config.yaml
hidden_size: 192
d_expert: 32
moe_layers: [2, 3, 4, 5, 6, 7, 8, 9, 10, 11, 12, 13, 14]
router_z_loss: 0.001
init_std_router: 0.0197
lr_router: 0.000387
vocab_size: 16384
norm: "rmsnorm"
train_tokens: 490000000
max_steps: 3799
Below are experts of layer 2 (counted from 0) of a mixture-of-experts language model. Rows are named router (the router's row for the expert), down (a neuron's output weights, with its number) and show model dimensions 0-191. Each number is 128 + 24 x the weight over its row's rms, rounded and kept within 0 to 255.
Before each expert's rows: a language model's description of what the expert responds to. This comes from a sample of Wikipedia text that the model never trained on.

# expert 10
Description: Year prefixes, digit chunks and dashes in tables, lists and ISBNs, such as 201, 199, 4,055, −121.
router [157 128 155  99 150 111 139  96 157  90 143 113  95 108 117 140 119 114 146 113  99 100 103 159  99 109 102 104 104 167 157 150 100 150 150 158 109 107 109 114 146 117 101 140  96 113 156 148 124 125 161 133 149  94 118 118 113 141 147 122 140  98 164  97 150 141 105 116 158 151 148 149  99 102 103 106 101 108  75 139 101 109 118 165 143 103 112 103  94 110  99 151  98 109  96 143  99 139 111 153 152 137  95 107  98  96 157 168 162 158 112 139 124 110 101 136 124 114 103  90 115  94 103  92 150 165 153 154  96  93 115 155 110 111 158 121 171 144  86 156 112  97 152 102 103 122 108 109  90 130 110 151  99 160 151 146 147 154 152 147 110 122 106 108 151 105  98  98 148 136 105 114 106 142 115 100 111 101 147 149  97 150 101 142 150 158 110  91 128 157 157 140]
down7 [141 154 135 113 120 177 153 134 117 111 127 137 146 119 152 113 149 176 142 115 131 134 123 105 141 103  93 105 119 111 123  97 134 124  95 116 180 111  99 166 122 121 132  97  82 123 127 180 133 153 135  85 158 120 134 147 128 135 143 127 127 119 203 109  69 114 140 150 103 141 163 106 108 148 129 101 144 114 100 118 108 114 128 129 144 136 114 156 134 151 147 133 125 146 122 135 165 181 151 158 133  92  85 141 119 133 101 136 167 114 126 139 113 130 129 117 120 107 129 167  81 145 170 146 140 140 130 180 141 153  65 136 108 105 134 118 116 144 113 122 120 129 124 125 125  90 145 107 137 166 102 120 112 138 128 170 149 167  91  81 136 168 129 149 146 146 120  94 159 115 118  94 124 135 117 149  93 136 130  88 150 131 104 109 106 123 104 176 164 153 135 194]
down8 [143 168 145 152 144 147 102 127 126 125  94 142 153 185 113 111  99 146 140 158 134 121 116  95 128 126 120 132 119 145  73 106 170  99 129 171 148 123 100  96 171 127 145 129 162 123  95 136 119 161 116 116 131 140  83 104 164 107  88 131 122 136 144 194 140 129 140 144 140 127 128 112 104 121 138 126 135 100 121 159 103 120 132 144  79 158 138 122 134 125 111 154 129 137 127 147 100 105 126 104 124  93 135 139 166 138  94 127 148  84 170 142  53 126 135 125 117 139 115 161  98 135 183 142 109 117 152 133 143 166 117 142 144  91 116 108 144  78 136 147 141 128 147 100 130 151 144 114 138  97 128 160 119  96 119 164 154 129 145 144 153 158 140 128 138 125  86 178  80  80 145 108 156  97 155 116 112 137 143 105 170 148 149 135 134 122 129 108 159  70 131 126]
down9 [148 109 146 106 148  87 110 144 101 129 125  99 129 114 107  78 131 113 145 118 115 140 103 182 109 114 133 124 147 107 105 145 109 165 105 149 162 118 107  93  70  75 151 123 119 147 145 117  98 125 143 141 128 106 109 121 122 129 131 139 108 144 139 136  89 112 108 130 126 154  84 179 136 160 117  76 139 129 137  79 158 121 171 147 111  83 100 134 170 140 164  75 125 117  77 118 134 144 129 133 117 123 147 138 149 132 129  66 137  93 128 136 165 155 141 100 165  94 116 115 165 126 102 139 124 135 133 175 107 154 155 142 165 133 144 135 172 140 169 141 140 155 116 119 154 141 101 105 142 105 119 127 152 152 120 160 142 128 132 144 128 141 114  89 127  97 145 145  93 165  78 124 153  89 143 121 131  82 106 112 102 120 153 100 124 135 116 118 102 148 155 138]
down10 [126 113 159 158 162 118 119 132 134 100 138 143 122 139 152 117  84 142 118 131 131 135  96 126 167 126  87 123 160 132 103 116 154 145 125 124 164 125 145 154 125 125 115 161 115  71 121 121 144 119 115 125 110 128 126 102 157 133 112 182 107 109 118 132 134 168 167  79 134 126 114 163 136 144 117 128 107 169 119 130 137 167 106 153 123 110  98  86 137 140  91 103 114 135 160 137 130 149 114 117 163  42 130 114 138  66  69 121 141 138 137 108 128 163 117 128 141 154 117 127 107 114 146 162 112 132 150 105 132 102 116 146  90 122 136 177 165 114 127 184 114 104  88 135 141 150 153 117 161 101 153 140 145 145  98 100 127 109 116 102 120  90 165  99 133 131 148 132 112 140 109 136 172 174 111 128 126 104 129 122 162 153  80 154 136 108 143 120 164 187 133 119]
down11 [114 136 127 143 122 156 143 104 107 104 127 169 119 118 110 147  89 105 115 110 192 117 163 148 154 128 148 129 134 152  99 158 123  94 141 147 138 124 135 143 123 111 132 180 103 136 142 177 166 136 134  81 133 140 112 127 130 128 191 127 128 118 138 126 137 126 132 114 111 161 128 124 138 108 111 130 116 139 103 159 100 166 130  97 172 130 132 129 134 141 144  92  84 122 106 129 141 118 172 132 159 121 113 118 119  98  87 120  76 134  70  82 129 134 111 121 117  98 119 132 147 105 129 119 122 124 135 114 126 167 113 124  98 133 100 143 125  96 157 111 177 119  95 141 116 148 140 127 105 134 186 144 152 151 196  72 126  89 125 166 105 176 115 119 154 160 135 131 114 148 134 111 120 108 113 154 141  87 127  94 118 132 155 177 100 191 117 117 129  95 128 125]
down12 [132 106 132 143 147  97  40 114 105 135  74  99 111 169  89 125 111  93 111  87 136  90 124 121 149 129 195  97  84 115 150 128 138 102 157 123 134 117  92 118 149  82 103  83 132 138 121 127 116 143 126 101 116 146 124 147 107 122 127 139 147 122 147 120 120 106 165 125 131 112 116 159 114 120 136 132 123 104 108 103  99 141 129 144 150 108 128 133 151 113 130 130 169 105 130 111 134 108 137 190 139 128 127 150  93 115 123 145 138 154 149 137 145 133 143 144 114 124  98 105 145 135 143 101  88 149 108  96 137 102 177 137  88 120 101 150 130 103 138 176 129 170 149 169  95 102 109 103 125 136 134  69 144 105 126  75 106 119 122 136 134 119 119 122 117 143 165 112  86 120 115 151 112 126 104 152 101 156 118 116 106 118 137 100 147 137 168 100 103  76 166  99]
down13 [ 89 140 132 142 164 111 149 124 123 150 117 204 135 128 132 135  66 114 116 122  90 100 136 113 106 139 141 116 134 131 128 143 173 121 137 155 106  92 128 109 110 143  99 119 148 145 102  96 115 139 157 123 142 116  93 100 129 143 146 100 170 101 132 139 131 104 147 149 102  92 130 125 132 103  98  95  70 113 115 135 105 152 159 107 119 125 105 140 131 133  78  98 156 120 113 113 137 118 101 123 177 156 144 105 154  96 120  77 153 144 154 121 117 130 214 129 143 142 136  71 130 123  97 127  85 144 132 156 120 164 110  90 139 127 118 155 126 139 128 113 138 141  93  90 150  96 139 118  86 114 140 136 141 129  84 137 155 157 105 136 145  70  91 163 113 109 140 170 154 124 128 142 142 142 159 124 120 121 106 128 134 128 127 140 169 153 166 122 122 125 103 129]
down14 [113 119 103 117 112 143 164 137 101  93 122 156 129 120 114 150 114 152 116 147 112 107 124 121 126 124 127 147 125 141 113 128 122 129 126 131 130 149 103  99 145 131 139 118 109 123 136  72 110 150 133 192 148 120 139 100 119 126 128 124  94 125 161 179 141 134 132 167 168 120 146 103 141  94  95 132 176 118 143 143 151 125 104 149 126 122 123 132 128 149  68 130 147 119 145 105 166 123 170 104 131 115 108 146 118 101 128 127 114  51 133 126 116 111 116 151 125  81 136 126  99 120  85  91 108 157 121 105 138 131  39 108 104 105 123 142 156 104 136 100 123 122 117 154 108 114 134 132 151  93 165 148 129 124 158 128 128 130 174 114 119 120 131 150 159 115 127 147 105  63 171 141  78 153  98  77 104  95 140 198 149 156 135 116 130 133 107 166 111 123 114 144]
down15 [184 128 136 159 152 136 120 114 142 190 131 131  97 134 116  99 124 114 145 142 153  99 126 159 210 139 125 115 153  90 141 124 120 100 127 162  96 126 145 150 135 104 156 140 123 129 119 129 122 138  99 117 162  76 132 130 153 155 154 157 149  84 141 113 113 100 137 105 116 117 148 131 131 122 112 147 168 149 113 125 107 156 104  86 123 118 133 143 140 106 118 164 107 118 141 167  75 132 119 156 145 140 127 126 140 119 152 166 124 150 133 161 109 140 144  76 120 159 120 144  93 122 100 157 129  94 113 139 141  92 157 186  99 127 127 132 120 129 132 133 143 142  96  72 127 148  75 125 125 189 123 168 129 120 113 107 142 126 171 142  97 134 112 111 125  92 148 154 141 103 144 200 122 162 131 128 138 156 149 107  92 129  93 141 112 130 116 135 132 139 108 154]
down16 [134 131 144  93 154 149 132 140 138 135 128 162  96 123 132 143 158 127 121  96 154 108 132 119  94 123 110 126 161 135 157  84 128 105 136 139 115 118 135 120 138 104 157 140 150 137 112 142  95 190 125 103 102 107 109 137 115 141 132 122 162 147  89 128 152 178 101 114 113 130 111 168 140 156 122 102 179 142 126 106 106 147 174 159 113 166  79 142 148 119 148  94  84  99 146 135  95 121 108 127 143  98 137 139 156 164 137 143 137 122 126  97  81 137 113 145 123 110 117 152 115 148 141 143 119 140 114 190 136 137 132 114 127 163  78 124 165  95 119 107 186 119 124 164 154 134 140 150 120 163 148 124 141 106  99 147 136 135 138 119 197 118 161 120  95 184 134 135 112 109 130  75 139 111 128 113 114  87 122 141  77  79 133 131 132 166 158  93 113 115 147 124]
down17 [116 119 152 143  91 130 126 122 111 143 115 122 130 112 164 128 181 111 134 137 141  95 125 133 142 100 120 107 126 114 195 168 124 117  98 133 143 101 117 133 101 107  98 139 182 144  55 180 112 122 146 118 106 160 121 125 143 131 113 134 115 121 105 140 148 142 122 125 119 104 161 138 123 154  94  45 117 104 140 126 105  99 103 109 115 121 128 143 129 135 135 140 101 162 152  83 124 130 107 131 143 144  68 124 131 108 143 158 126 108  93 113  95 137 139 123 111 142 111  77 143 120 145 146 117 142 133  81 124 134 115 132 144  82 145 144 138 144  93 105 130  95 164 164 130 134 138 122 135 162 134 137 139 153 135 148 127 131 139 139 112 122 122 151 117  94  80 103 137 100 138 152 135 139  87  89 102 150  93  71 113 104 167 137 158 133 102 197 166 126 117 101]
down18 [131 178 136 101 116 171 113 106 159 124 128 119 150 132 118 111  96 151 140 127  83 132 135 152 141  69 131  91  99  97 150 123 144 152 141 112 116  57 140 139 111 150 111 124 154 130 125 115 110 123 107  99 158 161 116 105 116 109 133 135 144 135 133 132 130 138 156 102 130  84 165  97 141 134 148 150  96  94  92 111 119  87 136 125 121 134 107 130 134 138  93 153  88 148 136 134 114 122 171 146 121 123 114  84  87 117 121 168 136 149 122 112  93 125  50 165 111 102 139 115 140 109 127 138  97 105 128 134 137 110 145 136 112 132 147 136 107 150 158 130 104 181 110 133 140 164 167 141 125 145  83 195 142 121 147 107 141 147 145 150 149  91 153 151  83  88 119 129 147 158  76 141 136 112 124 140 124 110  83 114 125 136 100 110 110 144  85 127 171 130 111 137]
down19 [104 127 115  88 141 116 171 109 124 123 122 160 163  93 103  98 101 138 106 134 169 118 146 102 113 110 125 125 111  70 127 149  85  96 139 115 148 142 148 149 135 107 151 153 129 146 129 149 144 108 114 146 130  99 147 126 131 123 133  93 141 150 169 128 130 136 146 137 155 175 134 108 148 162 116 112  86 148 165 101 132 154 137 153 156 172 112 164 131 151 101 144 135 139 125 121 117 176 116 129 114  99 133 157  98 116  92  81 123 132 141 158 206 132  96 133 141 103 113 150 150 156 109 156  99 118 167 129 152 111 101 140 190 101  72  91 127 120 116 125 110 148 123 131 146 136 116 157  98 115 170 133 113 177 129 138 137 112 111 122 132 153 141 114 129 131 143 131 137  91  95 128 117 114 130 190  74 141 113 124 129 110 152 165 102 152 133  95 155 130 166 107]
down20 [130 118 146 148 124  90  85 132 140 120 130 120 179 147  96 168 119 148 122 127 134 106 142 141 162 142 116 123  74 163  98 100 116 133  85 165 198 113 176 137 160 126 107 193  87 123 134 122 145 106 156 115 128 177 101 123 117 124 120 137 123 143  83  93 124 141 104 146 112 125 145 127  93 150 125 145  97 119 127 169  98  97 124 152 141 124 128 149 108 124 128 121 131  81 134 124 125 122 163 153 101 115 113 122 117 127 166 133 154 143 151 130  92 143 122 132 102 172 121 121  90 151  67 143  92  89 172 131 145 169 106 153 110 131 144 125 170 130 102 122 150 193 119 111 137  88 145 138 133 118 131 132  69 138 126 124 112 122 111 125 130 118 136 145 123 121 122 102 134 117 115 138 159 158 137 105 155 120 126 105 122 132 169 107 133  82 116  68 119 129 134 129]
down21 [114 132 147 131 165 138 148 174 161 135 139 114 146 127 130 147 147 102 125 130 107 179 118 116 103 143 143 178  80 123 157 123 136 141 113 130  75  88 110 146 138 100 139 135 110 114 124 125 150 160 141 130 143 128 133 145  92 150 141 121 115 132 111  98 115 123 113 156 163 116 159 176 120 144 169 148 174 143 103 160 120 125  94 138 148 151  98 171 161 156 164 131 126 157 151 118 143 107  93 130 134 130 119 144 104 136 100 135 152 145 137 138 130 135 156 103 104 161 122  93 125 165 116 112 109 116 155  94 123 165  90 118 140 164 119 193 143 128 102 142 142 133 116 128 135 125 145  70 120 123 175 103 123 109 144 124 126 164 142 134 105 142 149 182 132 154 131 158 159 117 127 134  86 131 150  82 112  97 128  79 161 112 112 166 139 140 126 114  89 181 179 101]
down22 [114 165  99 137 123 152 109 174 123 142  90 121  82 125 121  99  88 115 129 139 134 132 150 179 137 120 115 131 115 173 134 116  71  95 112 154 153 168 127 145 152 175 105 166 135 129 122  98 105  86 142 102 100  98  96 130 127 132 146 121 147 149 143 147 130 141 149 152 151 179 129 154 152 135 105 130 114  82 124 122 107 113 118 145 179 122 105  87 123 122 110 122 174 146 119 142 129  97 144 132 131 156 141 152 147  93 132 127 100 151 106 114 135 122 118 121 139 145 137 156 123 109 131  66 138 102 124 140  77  97 172 141 106 114 115 132 120 130 135 140 121 111 111 108  59 131  84 140  96 176 128 144 102 140 140 115 165 111 179 127 178 148 111 126  91 121 137 109 155  96  94 165 143 113 124 142 130 148 161 134 133 151 108 158 168 120 152 157 143 139 111 150]
down23 [138 150 165 123 136 127 157 161 162 144 178 142 145 129 122 114 111 120 113 100  99 120 132  83 119  63 145 146 148  80 129 175 126 162 113 117 125 130 123 126  66  80 113 161 114 127 117  98  88 115 143 123 146 131 130 108 154  79 110 155 138 129 135 107  92 100 150 112 100 126 133 137 155 129 123 159 133 107  92 122 130 138 119 159 174  94  89 128 163 167 147 147 121 165 127 113 107 110 156 113 124 145 130 178 127 112 124  59 127 127 117 138 147 183 159  99 138 167  83 129 164 121 126 101 159 126 119 106 129 125 130 111 117 120 156  83 136 170 143 129 113 142 126 134 113 126  72  90 129 125 113 118 156 141 177 118 169 144 122 165 143 121 148 134 105 143  95 114 127 145 103 108 100  99 150 118 116 132 133 127 109 152 103 128 128 132 146 168 126 151 105 156]